{
  "d_shared_expert": 256,
  "balance_loss": 0.000569,
  "router_logit_norm": 1.0,
  "vocab_size": 8192,
  "tie_word_embeddings": false,
  "max_seq_len": 256,
  "max_steps": 2515,
  "dataset": "wikipedia_en"
}
Below are experts of layer 3 (counted from 0) of a mixture-of-experts language model. Rows are named router (the router's row for the expert), up (a neuron's input weights, with its number) and show model dimensions 0-95. Each number is 128 + 32 x the weight over its row's rms, rounded and kept within 0 to 255.
After each expert's rows: a language model's description of what the expert responds to. This comes from a sample of Wikipedia text that the model never trained on.

# expert 39
router [ 93 135  95 158 114 124 132 103 208 127 119 169  98 103  82 108  88 137 148  94  55 105 152 136 111 127 104 133 155 113 102  85 135  95 131 166 110 103 117 123  28 116 151 113 180 184 108 135 165 146 109 116 152 135 165 113  64 157 112  69 145  96 139 110  75 113 109  63 162 172 100 160 148 117 104 114 140 149 165 143 115  95  73 171 168 119 115 115  76 106  72 142 142  96 119 137]
up10 [130 124 123 135  97 193 103 140 201  99  89 110 130 121 168 128  86  84 117 131 110 122 148 111 116 101 128 170 128 160 164 134 158 148 114  91 119 148 122 178 193 152 123  91 119 158 196 176  65 104  59 136 117 120 127 183 113 132 195 137 111 124  92  85 137 142 118 137 126  70 138 123 142 136 145 134 136  78 123 122 137 202 143  92  92 132 139  99 177 160 131 207 158 163  87  84]
Description: Adjectives or first words in proper names and titles, such as National, European, social, Port, plus the piece Leg in legislative.

# expert 21
router [180 108 163 157 120 148 127 123 152 179 152 155 103 132 132 151 133 137 140 163 151 133 162 131 135 134 164 129 182 106 130 141 110 169 113 163 159 126 129 110  57 106 124  79 156  83 101 133 167 112 134 220 103 141 128 133 106  75 133  76  82 219 121 149  71 127 115  98 109 152 111  82  91 121  84 106 197 133  53 155 125 122 108 120 136 110 180  56 162 122 119 156 115 143 159 119]
up1 [115 166 104 153 122 163 198 185 174  88  94 105 168 153 138 113 116  89  99 147  99 100  73 107 149 121 119 134 123 103 138  48 190  86 173  66 111 150  98 168 149 147 139 147  85 191 167 113  89 114 116 119 147  55  58 144 132 158 114 158 103 122 159 136 168 119 155 109 150 128 151 109 169 114 129 159 125  90 141 125 162 152 153 135  97 119 168 106 135 100 115 168 129 102 151  62]
Description: Short syllables and particles in Portuguese, Spanish, French, Dutch or Japanese names, such as do, de, du, la, van, no, and single digits in codes.

# expert 36
router [120 136 142  94 129 122 130 110  96 140 172 161 121 156 121 118  40 134 180 111  83  38 179 124 156 103  71 134 149 121 106 150  84 113 114 135 115  99 150 116  77 102  82 166 113 146 103 168 100 149 114  90 136 139 101  90 131 154 163  98 164 100 156 100  85 111 189 125 150 220 115 133 132 181 110 113 107 140 169 101 101 130  85 140 155  99  91 130 132 162 101  93 200 150 143 115]
up5 [124 128  96 165 103 145  91 127 109 111 114 103 188 192 126  70 124 104 163 128 100 127 109  72 142 130 111 146 109 137 149 127 136 173 138 147 123 128 111 162  97 158  84  73 106 120 121 129 107 139 115 119 137 143 127 156  94 137 177 203  82 116 161  93 150 207 130 133 182  98 165 106 175 120 127 179 151 136  84 126 199 190 168  68 130 172 139 118 171 100 137 189 121 180 101 131]
Description: Adjectives of nation, politics or public life, such as national, American, European, military, local, and of in Ministry of.

# expert 6
router [151 113 197  92 160 102  98 120 177 200 160  93 122 157 112 116 117 136  68 135 156 112  47 132 130 158 105 120 155 119 170 180  80  46 104  85 124 161 168 113 116 146 122 143 116 127 130 106 115  92 149  88 159  86 123 147 113 168  89 110 175 126 157 106 142 126 126 122 137  84  90 113 180 118 113 113  86 126 146  93 157 100 136 170 126 139 123 158 183 175 118 126 152 180  71 182]
up9 [146 143 124  39  97 119 104 114 111  75 132 164 121 135 175 152 182 125  70 139 142 135 146  66 105  93 112 134  68  99  96 150  96 100 155  58 191 157 119 159 120 169 115 111 102 130 105 117 157 167 143 115 132  83 113 207 118 112 174 149 160 158 122 171 159 151 195 124 143  77 110 135 163 109 112 140 165  97 107  64 103 112  76 127 130 175 147 115  98 117 158 131 139 110 134 127]
Description: Nouns and adjectives of direction or position after the, his or its, such as left bank, north side, outbreak, late.

# expert 27
router [107 153 101 155 153 148 120 122  82 155 141 114  98 156 112  97 111 137 156  92 132 125 155 133 164 152 165 112  87 154 102 136 120  71 121  98 144 130  77 119 151 116 134 127 162  88  99 156 135 156 158 137 107  96 110 155 130 107 123 135 185 145 117 100 187 199  94 136 131 147 142 185 211 115 190 114 134 107 104 142 177 191 151 152 110 219 102  47 125  95  87 108 116 108 122 192]
up5 [ 88 115  99 146 103 122 125 130 130 105 107 109 163 192  87 120  71  70  87 151 112  76 118  94 130 120 120 176 180 109 123 100 129  78 170 149 120 154 151 177 125 158  83 145  90 194 140 162 105  88 100  98 175 138 147 168 157 103 181 154 129 112 120 146 194 157 172 153 209 105 128 173 140 111 153 158 171 149 116  90 123 121 103  70  98 115 162 115 148 150 104 174 136 163 135 108]
Description: Country, state and city names that end a phrase, such as York, States, London, California, plus "but" after a comma.

# expert 14
router [112  98 129 116 105 118 166 128 125 197 150 162  91 167  97 157 120 144 148 116  59 143  98 152 114 158 165 138 128 111 131 111 142 109 113  94 132 191 154 147  86 123  73 102  93 137  79 150 144 179 147  98  99 130  78 114 104 153  85 168  58  96  95 156 102 137 109 166 207 160  77 134 185 154 149 106 144 136 155 136  89 141 134  99 148 106 225  96 129 128 117 108 121  84 141 168]
up1 [ 80 132  85 171 137 133 130 162 189 102  81 135 176 107 159  52 106  71  90 116 106  96 172  99 120 103 110 160 161 127 126 134 144 148 170 138 132 148 180 163 140 166 103  91 115 142 168 119 151 132 136 109 158 134 101 146 157  88 149 158 126 166 124  99 133 163 151  75 180 119 171  83 115 177 132 184 114 152 125 126 208 132 138  89  75 196 178 116 158 168 110 166 129 138 114 124]
Description: Nouns naming creative works, such as album, film, song, book, series, often after the or a; also closing quotation marks around titles.

# expert 31
router [ 70 109 157 205 159 113 122 130 148 123 108 158 115 139 137 132 142 123 149 161 185 151 141 122 153 180 105 127 175 119 126 143  96 150 130 158 137 132  87 117 118 147 140 115 147  95  92 167 133  89 118 120 152 107 152 223 143 165 152  99  73 144  98  94 135 151 153  76 159 140  98  93  70 169 102 122 129 160 109 119 164 201 103  81 127 190 199  52 176 117 156 109 132 128 136 125]
up5 [172 134 109 162 136 100 178 147 139 142 145 152 133  18  98 165 187 129 106 113  93 121 166 120 158 116 100 165 167 170 175 116 110 117 148 109  99  96 135 102  66 133  88 114 123 177 131 173 138 112 115  50  95 123 149 112 129 147 136  96 115  51 106 128 163 107 151  92 184 140  89 113 120 128 127 168 107 121  52 173 148 148 149 124 139 113 151  50 155 109 113 113 114 110 119 139]
Description: Last word of named places and organizations, such as Records, River, Street, County, Union, plus sentence-final there and together.